config.toml
d_model = 448
experts_per_token = 4
d_shared_expert = 0
normalize_top_k = false
balance_bias = true
router_bias = true
tie_embeddings = "early"
optimizer = "soap_variant"
beta1 = 0.95
beta2 = 0.98
batch_tokens = [32768, 65536, 131072]
steps = 5623
dataset = "wikipedia_en"
Below are experts of layer 5 (counted from 0) of a mixture-of-experts language model. Rows are named router (the router's row for the expert), gate (a neuron's input weights, with its number), up (a neuron's input weights, with its number), down (a neuron's output weights, with its number) and show model dimensions 64-127. Each number is 128 + 32 x the weight over its row's rms, rounded and kept within 0 to 255. Numbers have three digits each.
After each expert's rows: "comes before" lists some tokens at least twice as common just after its tokens as in all text; "comes after" lists some tokens at least twice as common just before its tokens as in all text. This comes from a sample of Wikipedia text that the model never trained on. Tokens count by the router's weight.

# expert 5
router:108141114167105064157147109116109140136093154148173142128169137113123132119077128161112114074124110144106185099139152128085115178152135120119128137113122132118126111063158094152142171064202129
gate0:142121116107089050055125133156185055150122094144227095080135147151154103137187134174099094081138145070168162174183095138147107146117117134098135110071130126173129135154101139135129129118144115
up0:074099100092149086118177106141173082118090113071115157137147130110224163140144123128167131113076163126122078072154189115127111182100182099126143125074093079112068159127098137105073060108098176
down0:109147111127132187144184097109134117094168170152109142114136136156161122113163136114147070113178086124108130085126159172085167113130136185093124059196165100110140141124129103155091066120092176
gate1:129118165127124069180112136168129137133129133161206198154184112106096117128108125104133116135131129100129210134152076114128163065137129119165126101136053099163109145140179119137095169072135113
up1:168131084141164174120111089125186125145153119107090041072081193112119146128120069174112109080078113170127062101151153122169132153149101109165163150169157153085152191081080155132140126166150144
down1:133168143119113131119152179049136089095109156180179118128097114176184138203150176145163086184119174119162136112106088123181133109147084160126128132119149137122143061145133122150107142144155068
gate2:103142078165102078068109153176099112175156139107084107079074173097135150185106096124128116116174083156115136118075141089136109141099065064097100152141143110076128086144109202137200151103137131
up2:164066130082095119125140091101143181125176108105151085174128099142073124077152156128140128157102139105149116107164105183162186140182165184184102094167084112119136087151123102074207155117158000
down2:147093168139092115100182131097136103131153104149106080073104154126123150155146132135171110112098103112153168108109124089067159123096073168139213177190080126108127112127129088099168115119126120
gate3:153069174080116167095192205138118156139115092133137168131149137089073155150120133206096144109193171158108187129144123121091136128134114114127080162093085157131133144109119159097161049161120116
up3:134079154064123174111182186160099187128112100117127161113160129078071125138090143212082089093225177170085135176137142093141154100136101130118097159103073176117123153135128139132192083135134118
down3:149152073128166144160159098131173087162190095138140128140123137122141093126154168105128106167042157141121098126096156138134174205087162092141086128153122159199140156124128108177153190119129166
gate4:155085148169116083097115171108161150138132171127173148144139152129106121172185131132113132116194129225179112136121123146073116123135097165090112116064111140142153081176157162172090143168105138
up4:126108129104103189170118106137125078127147100116105092085107101156147138038096133168162106137027133055086150157121160113222134123128136134143146119212148135116118199093113090128189146122133087
down4:221160124120146080133125088142127135133141132115106147131153139068164108131076088129150155115145058127114079135140117122074103166125145079152089128121116145220176125137164124142099164121115086
comes before: " ", "|", " —", " +", " \"", " −"
comes after: ")", "0", "%", "1", "2", "\""

# expert 0
router:090126076130104081133103133121167166145137116155113180110184154152116159094156100115137097103146079144099144160151157131119196140072128089111090149147124123127091130131125153126156164140131180
gate0:145136160052087145091110164135131098159069091058119124150142120098132126164142166108162117110115114138172117111041099126130124172127156115109180092115103095083086137096077169141139093133180125
up0:137163160104074183118138108091136173141131139097107158151150130088132115103154152090092125112119145214131109111126109084140116139132206145127076108093112136123118144125106188099162107121149180
down0:111107116159104162151172185072122137134192136130185095117138077155166140138203157130145166072134123103119079147161130108071172104115136146113087166112087136124116109147102105175168103075155128
gate1:122081136153160081190073151128123090156146114127114164089138160111089163085142111061137104077128118136135208132118137156143192166115132121135183137149092142088101131124142158154093098156064145
up1:146142120108142153163118125104105139136165098180116078135148088138156096147190059179121118170126123133152234060129123157077098167148088120069100098119115098102146203139087106144122142115144074
down1:136129127120120160150136120119156137099146151111074119174178131201151093098174130145130160095177139137118102109089110160109121130110103092126093083066055118119136124082146165146129159077203088
gate2:054142116142130049119122121134088144136126099094100168141142142132190072128119146167073200140113108127099088120142182125124090131155123164164092169064106087122135100130088117096055163087130142
up2:130052136107171115185192191183125068129085119125118085118184096089149191133152097115131102146144107110123183152147105113133118149108126141087072116167131181122156149117134107158166093181145138
down2:115101147152119123111109095135098132108142156121078133167207122134133041103076134107079112097123161110093162116133158116155106145155089127132091107107106126128109147194099123048113107192118127
gate3:121147124167128116137177152113055177148097150133132146138101111116121075116181120147113101077136099185089196148140122127164212119104143102129113031107110096134155125120126062139106138174144116
up3:150120117055165125115107120161203104126202132119113104127148131141139192133083150123114152177142157093162083141109160113084024124146116145130128206164138132105118113121114228119146136077104123
down3:116146176142128137157158160102128128118077173145090230125171102057118130146094112101126114152083094088108135154141134148134105165130129138092082143076124118073149141192128126112164130115191117
gate4:087173082174122142135182154158089126158190100109116144131102122105132134149096140128106145119104128094124122131145141080155113164145147102153181104132209109209069153053086148124065165135115070
up4:164134214106137087156134032104171142121128151089118114120146118162107136112202218167166168163143138152074122135126105188136138067133102132151158112175114137099161117182198091084107123097140164
down4:147094133117125137090210106139154111148143147156118145140129163125160116134112096142122127100131106093154128182173190153140130136124126052155092139177157091182135098100137140105102130071108190
comes before: " ", " \"", " •", " Born", " The", " List"
comes after: "\n", ")\n", " |\n", ".\n", "==\n", ";\n"

# expert 19
router:094173082146087065155121108092145181133157101149145098097164181122082150136112170133114135108123110173191171098124118112111183109100124139143073147142061117079088154120156102128187150092178129
gate0:169086174145124091059128141154173082131133154141146104124131171105203122121110112140123121187131099092119188152113161196111131118146130120160136188129101148120079169113158061094122102141154088
up0:176120176141106072071147158137155082116128184156163090120162167146212116143107136158101136156126146092091162140125196203095150150131141107177109168120140152097082163130152103134125120154170099
down0:136121123098164105133141110102063121138099159147100077164102148094141125055110121133152124122151051113155125127100118127087160081175130111151189122097100157148127126132159168109101065127133084
gate1:117098047119166131161057099148088112151131112111118135126111108083092132049060128133126118160103147116150134144132097148128115119160120149111165160133091156127131148138142143119110113139166092
up1:113101156169120145138125172076147088094119130102160070112119124150191151134140126112099137062173102116109117145127111147108159122124171073130122181078139102172120132165114102130161097137118127
down1:109083047192096108169125121115140184132150118191082109152117138055211148103061106134111164075102127128154143111132117054150124109125135096173144170132100151067165108128186147086137115143183127
gate2:062100130154165133087098149090156158121105120150168131120129175132084154106113097149155054176142094111164154131148148197155154094107144124137200082118105129155153128137123116100167138183163147
up2:064110154125155124079106154113137158121190114127153131152079161156152173117105116154149097151123114131134173139116152172132156071129169141125165125117093138184119113162111121093137144138158129
down2:132129092114122094122107126156141169129145091073127147156109155146116129117141069112125132104107093109069091097163103169120129166142122091155167123185098148134121113122134145124125101150102092
gate3:152186078142111126137154140153140221127105142132131152117152132013173151112152156092093150082106143155125113111117093147124148190153081154114127092113141131083087127134111131099149112116151098
up3:093069133158140162130113124139128186093124142128119144143177153119132116113092098145144143174120106092097134112128136142159107130145136088133113123097150165102088185143143112137194079105130082
down3:147135099141118080133143149161049168181105107100089064098148102111143091120117079128136111142152095162136078142156175150109136120116154161155213131142160116191091162146148105124105049177079172
gate4:167151101150125075162079106170127134134157139142109140087109148128125174087123138130144089083074113151145087129134122178111140149069151137178058131137122140108128170142130168180135113121112138
up4:160120102119150114142106108167121144125141131142096100122118120141108170075099156145138088119077145136164039131141150209130148158088149124188070098130141112030119181129123139151141110091084140
down4:106134158144111156124106183114144125084153106152164194156132139144110082148149108152082076137181082150115163080073146122130148094128122122124171105155100155108098109120092120124104145157105162
comes before: " |", ".", "–", ",", "th", "°"
comes after: " ", "–", " (", ".", " $", ":"

# expert 56
router:047146150095100091145114078154137192126153097136133167129149140113137059114097145194119127057106142042131178027124129112107137146115140168089092125179103199160093141120134140149115114160136117
gate0:084076125134071130149106155094163152161159114087088132130082179114101095158144210140104112108121137114123118103146172101100117126110161111171237102166102118148116145136151125108178107133183102
up0:128151090126119147134091140107178143101163173085141119107164141188108141156129130154096107118073082131100123102176095110150131139092178136155112143119080095130132166141201126115149076174119162
down0:127104122154113136109134125176126128159142165131119153113078076099077143104109130073116158143139103131148139134080174198130081122121177100134129142114146056144135181118126044183163204150157187
gate1:095092157088090129163131115120157168209109094175171107129135164126089136070112106135105136137123132068103162118145105119138154109189131083115166146125120114152096072130144131215128141142189129
up1:088150171103120154174090095142188157196096133163177113123083143157109124069106140141100121129100133078088159115123103083148157112159133148111142138093129114159107105130120123193123161089164173
down1:109144114102116164132149109083074121107146067141075106096121091110166164138142150171241135119185054127112112121161101106136117149015153139133097121090140118110160183176100080119091170094147106
gate2:103118118166126128109148130096196134169158151083140115159096167145157186095156098096149123125151080204154180103102047128144128137170182105142156116185133159206137130118186125193179134187136107
up2:167138159080176133089126131126126156127134107119159122092092122075080123170112090159158181145165138109151139082115146100134141141128116036169164106123116118114147090122128179128077115183070193
down2:121151151139096160104175101119168082135104156156076108197115063027155096100161124139143116147136133116168121065112115134128125170097080131176124135089173060100140116149102137122132149098148113
gate3:115164126085117116119109134104120129074077187157163141090146145130164124152165139126146154140072089071125111120148202117109150081208086103160192154116107174168121133133186101103117107129158123
up3:108170147103106115101097076111111139144130197163137109147169124093127152138156175163167135140146109080151123112171154089126172146178123069091157162114135109174140159159112090135080135104182087
down3:123150120158142147138177172082142112166084116135083162161072061118168101141143091096092137106118075190099084134117094135092097088112016153176176102145131099186125133149158126109134151124182075
gate4:140200152065086076152136107122142176104169141130054141155167150190103157106138114138112086094125118117098116108097164162119088154161164145137094147068127109143133125118169135120135154118185131
up4:097155143105148085127163098148128100087168159157098094169197134136057127130098122120139137125140124103093110098132085089093143125118194137139144102105061128153100118106145156117159160154166172
down4:100103156148128085110051127100127121082122229099144131146097078113127133168106144121150122092105155139118131099159156127116166143156157082063133129149130097156150025122109175118140154118141060
comes before: "4", "6", "9", "5", "0", "2"
comes after: " ", " (", "–", " S", " R", " Ch"

# expert 33
router:139185164086079100084116138065161178154144135089129132066155173154119097118066171145116145091110114141131164069164168146112174154110130157153104161143090104096073124040132143122137113130150157
gate0:197175097114119152104113120058203130135141091127086136164094153118092137114085187145115082135150104120145107181083164142110183135036159121133107201122163158076151067121113095077074110097182112
up0:141175116128170130132092151087182066192152125126134137163112126105170168165129149084143123158156087115139120116070114104097099136106129157130136169090175101138140143114104073097046126145127095
down0:172108089073149164113133137136112204111186081142151175140141169138134130123080114162205184133149126144067151036148132140112136075123094153069120143128099140072182152155175134169162080111189178
gate1:172177143150182170096129105125098108127124081150156183158153097142176150130120188094121146112186132110125112124137080168138121144133161112158135119071180094163133117107165041154111116136108107
up1:073134101128133098151097175081154128107107122170104039116041162157053119140124102151150123150073135141125109104107210101138116142059100110101063148158159158132095155127154169115169111139159129
down1:158140132115148132180105135133174119128117027147103100126140157065080137177068132133045114112126133072091152129105118047145100107116090116145123146157166123143152139078169100215082090124121114
gate2:099171119101116137140159194127138161151171130142114099083174110147127067119090125171164107099141115122132126168109128095095188086112132133142129156113112089118144130183105198097124133136130098
up2:102175173074131148143128177112175157122154141139102079150085076126149115103135125141100094114142140129147070118159171103115162087117146082117119122136116092096117150133158147084201129125126131
down2:109098151122157086071105155114126087161063182148138163125073148156146101198112128135139190109044134105079124184157108088128097064135116087101098153129123150082150128091124175065114113085150112
gate3:180102159114113135201183151168128158136128134083099143173105093140159099082154133146105125051134146158140133103059124123123108094114144080134063181127156201090116124101127175139143160119101117
up3:198133128126109159160142190115109108120127105106088115165096103124134078111133115144113148068159139131160127124063123103147111154127099092132079189105149139086098091116087192121108090084108107
down3:145172156099111125215125133096133137115137167164145086126111132085068139113184130075110081128105076157140048173090187134127121100157152119130144160127158098139144153062132131112092152140149057
gate4:160087109070112174141142132136092108136128128127069118109111147107115127151130149161147100171109153081097115093143156075149138133140093141145125189145130130152118105116121122133155125069170135
up4:089176136182176087143120120142187131118136137118139145126159113157150151139139118107120196098133104196166155138125126125121146116107190093104122021134162152073130157130144142147109147158100124
down4:147138055166141070124110142161104165152128172141111159158141139156174162105122149114175151072161139103123145106174097172152142131161131181143130177107096131127154136155097132135116142112173089
comes before: ",", "\n", " |", ".", ".\n\n", " and"
comes after: " in", " of", ",", " United", " New", " South"

# expert 9
router:106144199076076152147117092104155147161167175142155162085161161078094169137105145217148096121085120112155164143135170120100165129121128069120107162165101130114110162092153158099172138112158122
gate0:203104100140105159162120123117082175122158099210143143103150160175150188109112104154068095148112100129117171090139098058109083180140151112101143147115099159135119139134166130103141085131112155
up0:193174129175165137123081127147118108145177142202112147100110113230166135131147119151110142147172120126162138113161123068135157116112105150147123126104110148111139137144114129136172098168124178
down0:145132151144091098117086077073129123104115042105162175153124085152118101114106190115114056139174183118091168119162094060146093120146128106082101144161122119167136091183141123090078199138101107
gate1:148158211175168114159101141132089116110161109157139139155188177145101106095109113116120110149104129093172112149156162146080092136145149127128120158155104144140131088143104137043149157157123096
up1:134156152155088131145175109146133104107108134139083110195147086117170111120116123158185094193142135146177120121184050110118110145111110166096123109151141226169142120115174115105074075098116120
down1:101097121092203106132121153135107116121143116157148162104154141079158142133104060235121154131120180140132138136060141156152180200179201108159122151133145155115183142151118046193147118157140144
gate2:118113123161088075124089107142165105157135111169061139159113180127111202128132086085133105097147178102088131141135121110116149149100125157123102099113127121119152237120110110159119143141111149
up2:189167165098125161103120134081147157124117097112149167157176085120106105135120144114091145198110154132143181152082090139156165127198150085106150129182113150138098114119122108115175169094158084
down2:079188171129070109159152111178121132193147122155117128084144140131133096137076086141119174145159113123079159156078113149117097134147097149159125167165173150161165176166147215114127144122112145
gate3:105134153153132153146188181132125100142130096090130154088140093165144139124117174171116104084082117144112201141181129185204155164140106137108131198108089105094118088157103120106111127079073132
up3:141169195115117152132165156132118147089148063154124125192171121084182166178120124129145123095141140227131121128139083113116109128147151090066086157185152135164132141130168144088132098108119109
down3:103117105107155111214148095179196156113131215181140180127092073173121099135105169133187128083138197105140143200185118073121098166114090123176112145081138177076122111121130131162161138149142187
gate4:105158117109135093123173137107092070114090123108134095156106080104073082073143058225109129194107152135197131117115154152109167157138074145147125114125123115111144126163130087176117105144106059
up4:136164147153072147195063075109124154096151170146089156099184117087097168175093145141144139057159150106165098154170112138133076135113105115063136149135115090136096103082139121069179125097125189
down4:141135175103070135162118073138106131168148103111098131146111171083112122166082152119134106109141143137060146129101121166138172121114129181080070125119100125107139127157104141187114169112113161
comes before: " to", " in", " the", " a", " by", " on"
comes after: " |\n", " was", " were", " he", " also", " been"

# expert 39
router:143127126104128103089114106111162141154172116104114188105170129128116082147062146120114123068126117133154137131173143141074121145076106124165125179102133114113106122111131182135174131120171122
gate0:124108113126173177166101039178132166085140130090113168136187150048150182131070118105108075177130076067112110151126096098083157119086107155109128098124201208150086130171147145083138153122117162
up0:107159182133103092104158217140108098158151134193151071095079145227123093142182154113143192066128183164154115156114196163149123140148166077158125144110039067106147112102119144186148116132171124
down0:153142139182127080091141135126100111130162074097124148181099098109143083133138145120149153141084071101116102129123101103149150107155108161151151137098157115171129201153142195135102150090150074
gate1:094088138124132120091169109153161136122135169049136088108086089147169115140081147094142198132101226095125130122084159185150142154099130151137093105053139109133073154138132161094081124138161156
up1:127126143163178087130179064122119102115138141109118086160098050101157159161110097085118132143169151109140186119074139183106185170124140242123129100070159145092090169127137215120094116113093134
down1:133159111123049116107104089143163221135175079136085122124153171181123091145129124153103139123124121108127121072119125082134112107128153128121124133096119167174147176123109080152159126095162151
gate2:095120161166174130127103167178088135108113110165114098141169108136100090175101086119138137080134069095058119135108142123066090138098163136118117132122149075145157117148134143067097133132086089
up2:125150146173213078131127107139096113113089096153136089116132110124119122166108067134167169079119047176131132149117143146122133139067164109111121098154122095113115138144118143076097186140129096
down2:100127133112194116057117165115136119109110133108168094092219130095138101098197113119121122121178111171112093146077117111096156161149130147109143182101156122149144118096094099086137063152072147
gate3:146131108118159114137073121131129166061146111066184098125157173182095114155155163146090108052160160132099197144115129113168147122157113097125116113149142088113140146155152136153142081077127166
up3:131145184142074099126135137158146090184139128181091133131076123090131137094134120104153127171067085134131075123159131146053089128095127167133119143118115173153112112105132117111107147172163084
down3:156143134109104131114082133097055181109165144117117169173134106103172162108137193161153114150065113135144145180162177129161181153139158113128117125100131129145087108154143071100133161183144141
gate4:100102081122168117131122115168127122124119077127108127132173212099154124121072127096139141109162139189149115182088132110128108095103158123144139138103111142095106167135090146127128208083165100
up4:085112085104178105124133117205163118143140108148087137162179204132153118126084172082138176178186172195177126182057105115135073105109156105136115159091105106102112145118085143091131178104163109
down4:111139156142120234137143146150135121154125092125107110126130151181138172152198112161110176155152128131121121094066039159145112076126116068091173078160189146095103139077114126129114144152155098
comes before: " |", ":", "\n", "–", ")\n", " ("
comes after: "200", "202", "201", "199", "0", "197"

# expert 41
router:112133163107158103120144084104162169194174089150140178123125145101124111101117156146146089127144114156136197111092149135087167150134115126119122143171113168106082103136171138152163146088191213
gate0:103087135124054157077181125121162093093118114153136174106110117127162158095085123163094101129117122134102033098145193181119180145107175133116109173216150170069110174142142123122134166143170154
up0:152166128126125092159123160105199131138140173089110085185125142067121085118172100103173165196159134116145196123154103123121096102159119106121119122139106144217162091099127123134127082167086049
down0:125087088132124111123108165118148019172118125146166132149067124139146136151101106134084164131148105143143084105172100092060156104125088159103100056127128178140148146137141157170114109122069140
gate1:106044179055098149136157130068093145147198123137058057144049160168081142170120174228182190132137105135186101131159177135082212074115101134151105163143141102138168135112105112167094107104127135
up1:170213103160054149115109126147119103142091136111141165141119106147154110111103167031108132118131130116097109166137095122127141197106134126150123194094197130128150141139136133102140157141061068
down1:112139098144128178148122112138038152108136132134096125099145099120156105110195095206149075108119122098115095093159134117144178162071116099145144163152147119134134134121132120084117211076177162
gate2:121203140134096090138181126125165121129165136146136150131122090117095173134129139104135158148122139135151074121129112165093144117160178089151137155113147185124127156131175131085078136117152133
up2:135082126125101114130105133142118128095089141095102102122124168114177074110115124135097122101099101117135148100146126092137137147104083148093127128140109107189127149106102139197160106157157139
down2:183103108115137105097138160137130133150092086130077103123133114112151176193144071094123147135136140161097147205046203100094126100169158110194203168108125145096111132171124163168130110137149089
gate3:114088119166070104183170163152112133137160097081102177108134109143152131110166136091127095088116124136121068039186165174096104147174137138134108112154127141135196129139106133166182115163149132
up3:112082122143140142079117095075141083149156199098106088117072175136169139122184104199094099177057165116146136115141103097087138143105121122152181092144057157125212134135159169155102123128178089
down3:106125198140079137131110117101162173125143153089121193138113105078103163180176121079087103165156113155167218146091135167105104118153153146144156153145154166115130113130142125163150130134085129
gate4:113140084100154167159132125146140086115155140112177096116118108111115104115123166095162151137079132087086080122151141136160103074122093092102181175146101070109124160109131077129137188125152167
up4:054096112130122120132116158146045163138082124170138163118122140119103125137090111134114130121141098148070135126101154119091117109176148159129115095142171039068113113084121092190134138109154163
down4:157123143149105121125137120125151140066112165123149150086124066109107146173105135165154126173163124099153122142151126142133092058169116145156038034153120119151135091107153118129087093073054168
comes before: "1", "2", "0", "201", "200", "3"
comes after: ".\n\n", "1", "6", "2", "0", "3"

# expert 4
router:072177075098119090187139131138136170104110082129171138075170139168091108143104147139131105109153161096116162170173113078098185165085162104097061148151093116083108096151111156101101128130122141
gate0:136172147133141107137118046183118145112116078098119124122130097167106120138069124122143198112168136100159138083136168086118141149165063092154107124172097121201051110173115128145127177144183151
up0:128164136112135050112132113175125172074076139117112119176173095153127190081084096144135164123149153126121133089094143096071174166156072130140130115145088101198122129127132133165083184125184117
down0:115161116145162147108151101126127116124125109137128144145106151194137087097127113146104160127106093127106106101085125156165076064146163145111090158180147145153164173145120072118174144216102170
gate1:066180157166126108126135098130162135152144150095144119210116121146103138108123120136101152077130191155116135096143159171129151117148099100151126124091147124106128158156099172109167102060149141
up1:074133178164092147116131156145182121181107179111153139215134120174139182123128173130120173067130142150108125117127180191146123133153075136163139120087143124110130140146084178132129117091116126
down1:098136146136138077112090145131068087100130093115091147085137145044078164150130104077180095151140083120087116157087144100157090235124192164138139159082166145151064099180115121086097100127106119
gate2:090191093116112189162063155123126146135141144104117111094172136151206097135151145088174108068097128074122160132130150104050101126131142127142082117076144110111170129193184125137121091100137153
up2:080154110092083135160042107115149181154130125065180117075204141136177114157138156078147092100074127060087119112131159137053119149140127137088108138095120131134136135211169152144099136144171151
down2:120174142084139133130131137170089112133145194124148149160108094191210096101114153141098126098063141135059141108107096136122149104119115096157096115088149131101086097090133158130078129134064177
gate3:067175109175116113091125098161108145140127082127122083151134171143132114164142162138140133119166103163136126129128153109132126151088124051112174137089097088146119104142110176183083177121136086
up3:188083129106153153187085183111102117090131168133131146094141107122128132112135102088083118115138151082128135091139181139108107087143118183112106107184157152054145131086108099137189123152141160
down3:169153158129154077135117060188108162191139161054120089100055100163139175100125154113127152154161112155118131105107160148163149085214086143135082133136135121131106182089155129121117125125128107
gate4:161144096118127078153132150147120149135092141127135149127136140164143122107159147189142079157146173150079104139113126150125112090093157172107118096116116078097084120133149182159087136148119170
up4:137168088149107070086166109158087097162109189130139165075109177172114122120157090161082059147149177180071125162114089149099099122088128116103147111080053197090103135121135168116129167161132119
down4:093132120114156071126137099096081146103102105108165176164062137077136173104149077135109113133116116135147109143120124125135101157130118120091158141081157149139135159178160224139124120137133106
comes before: " ", " \"", " —", " Republican", " USA", " Green"
comes after: " ", "1", "2", "3", "0", "4"

# expert 58
router:089150156163081042131136123129116080113173104124114132090134165100096121085120143182093101091103084189126154109146170151111163198050178111163149143189083169083096079094147149153154154124108149
gate0:103181123172077063108118143165130106118138109179089084103191123124152172078106120090120151057094101165114205084155149111130110127169133123119102092179121130110087099093117183087169088131125118
up0:097159113210075045112112127180116150126132120188080050131184126128126143090078104079129163098124067185100175066111170100121117157173163101141110067178128112127096085108135175107173129131106112
down0:136126069112136170131139132184062126183142167144128203151157109126083094074148149064106133158201148093131087059139107137151140152115140136137125181118143163161162084172095140122084075117128132
gate1:118155075095129133073108120094121118169062110129097103145105177097132168177120235137140111108127063088142104121104119124078111147087136193143185114107103088114158076124154135172059152116130118
up1:063096192128111130096164128136177140130139102138125188148137102122120119118025115151152152115153131071130093155094136096099111153125207084121178169186097169171104108149104139109167150124095088
down1:163099182125104144104136169146139159116073150102155133110141137194134093184101162155181106190092130131161104100134175171112117132126100069115136178136087164116145079109148134063057132070144172
gate2:048142166100155137151119167095136163081062030131155151100120186133125152127115124096119166103079108163186172120112108157162112144105134133167085079171111137140136154139164145136157110150093138
up2:117148137109143082112135174112148127121105095138090101043154130153133104162098068136127151142118107150175158136120117169145127082120107131154149128149024149116152107155037147106121075111114161
down2:188142154136190163129081151185168127220114150104145118178112128131124207140150167094205215104082064145117148101123160134128119111165156130147079103135153165145083146083138139128104087146185133
gate3:059061148134146083099144140060144155120162170160089151097087103169108099154081143146117159170178170193153142126130128142123114109107162111134159181068097079098137074121097136166166182107130109
up3:192171118149091103170086106194158145117074059082148118092186118084170158112165122074123104134107110123072094184132117147187102106180085141095117138166153157154143171083145107078158090136105154
down3:148084066161134101119138137144172123123161117140141146147052175175160185132096135150159124147109073071153101106133119132175201130082099146159123164121151178104133169136158110068158141082135160
gate4:090090108111171152203135133096174166108110119107095127147157100097091093129138140152175114123153122111204132123153219155160089096137133166159118123110181142110155146135151142166130170157128143
up4:173115146103171083076196169143108162109120132104111140085129126196076136127114103092132107110114112140072128085099048121107182196177150137097109139187057101136101122126143160096146152123138104
down4:090128131138163144053116148146224067112107135133117156118153104137141190176075100125107154108100159175101137133134139108149126143125060159105144095121132164112187105089147102140112123122209128
comes before: " of", " in", ":", " was", " at", " for"
comes after: " his", "'s", " a", " her", " H", " its"

# expert 7
router:106143095132125125106113096102139060152198121094121114093169183109125092147097140150124134119122123123144120144136124108098177145087103091153048142134096120182141133139105142104162176134161111
gate0:140160105117217139098106149178158161108079150123138128131087109123130124129114122119116112178106099160109121136129114130129132117105116097119099181081136122132143062160141074132155136082121131
up0:142149095098139157093106183128143110143101093144142107177185118132043170155108150096175110173106114162096123105132061167218122173086112089141159130042144073166124089151133102092139111104072147
down0:104147137097116134115117171144170136186106169137080133160062143211106150087168169078153126150142121177118119093169121130126128139131093131111100229101103097159092126155142171122133114147134065
gate1:134116075140145138171103066079116176136112159114160133077151128084119101097120071180143147112132236113133190155132128084102125160091154127164103114092164132143081111118150194085169097114132102
up1:131101079123165139148079064078157164162082159110168135115141110097158107104153057147124152150152225080145164141145143121106109083094155126154097118056175077163118072113143185094120117105139135
down1:128145069110139147097103113135124204146096149110059108157148135157126103143145174132079188117111039154091118127211133183167163166116128083116096104134104152138135156086172127152069119201214077
gate2:151164102163110195112100129098164141102102102137115130138125152051101067108135121095103136098137140142112131097154155120050137118115120141184093061114139157142165062130131181095141145073146121
up2:117118100129150138131129124109052087120184138098140152126106129157160086164135148142161100162155095120166104138135121116172096133123159118174137134148114124101140146165084059132150166170087155
down2:141129139088094207133039134100105118125154165179145117145102096136068135064091089088086105131124170159069089140136146131088124158145063150122126139136078117170151119125175123191098135169116096
gate3:133151130199120095090132132163153082112103094138085168136078146152138106122187164156138146137106125127081137161115132178125128129149139105135106084152122151107107169116108211115064157133154121
up3:133091149125070138128141172097108087137137183106165167114146149088096147133058129106101146149151162111128142142113166115094124116095104113086104150139126120125198133166144036165148077087091159
down3:092096131114131185122114121145155122126132168123144090227124118134124148038106152150165112111118116131146199105160129142152106132130097106105241166145208082103107136048141096191117105136129141
gate4:102133146104152164144160156146130112156100104134175108159125150190151166125129120129166094104197183134079128126144108156139076129108172152131174116094109130143100127121157129105185150133156124
up4:158114115132098135163172074094162165106206181093087101109100106120084086143115152064149158058144144088146103095057202076108130092137114096150075145147156111135111103133139096131124116142146128
down4:138199102125144131119154164107089079120137055156115141145155061101129128140127146125129126121160173128120067164140134152117097127102147108177143122118116154098181109172120134126115094073142164
comes before: " |", "–", ",", ")", ".", ";"
comes after: " ", ".", "201", "200", "199", "–"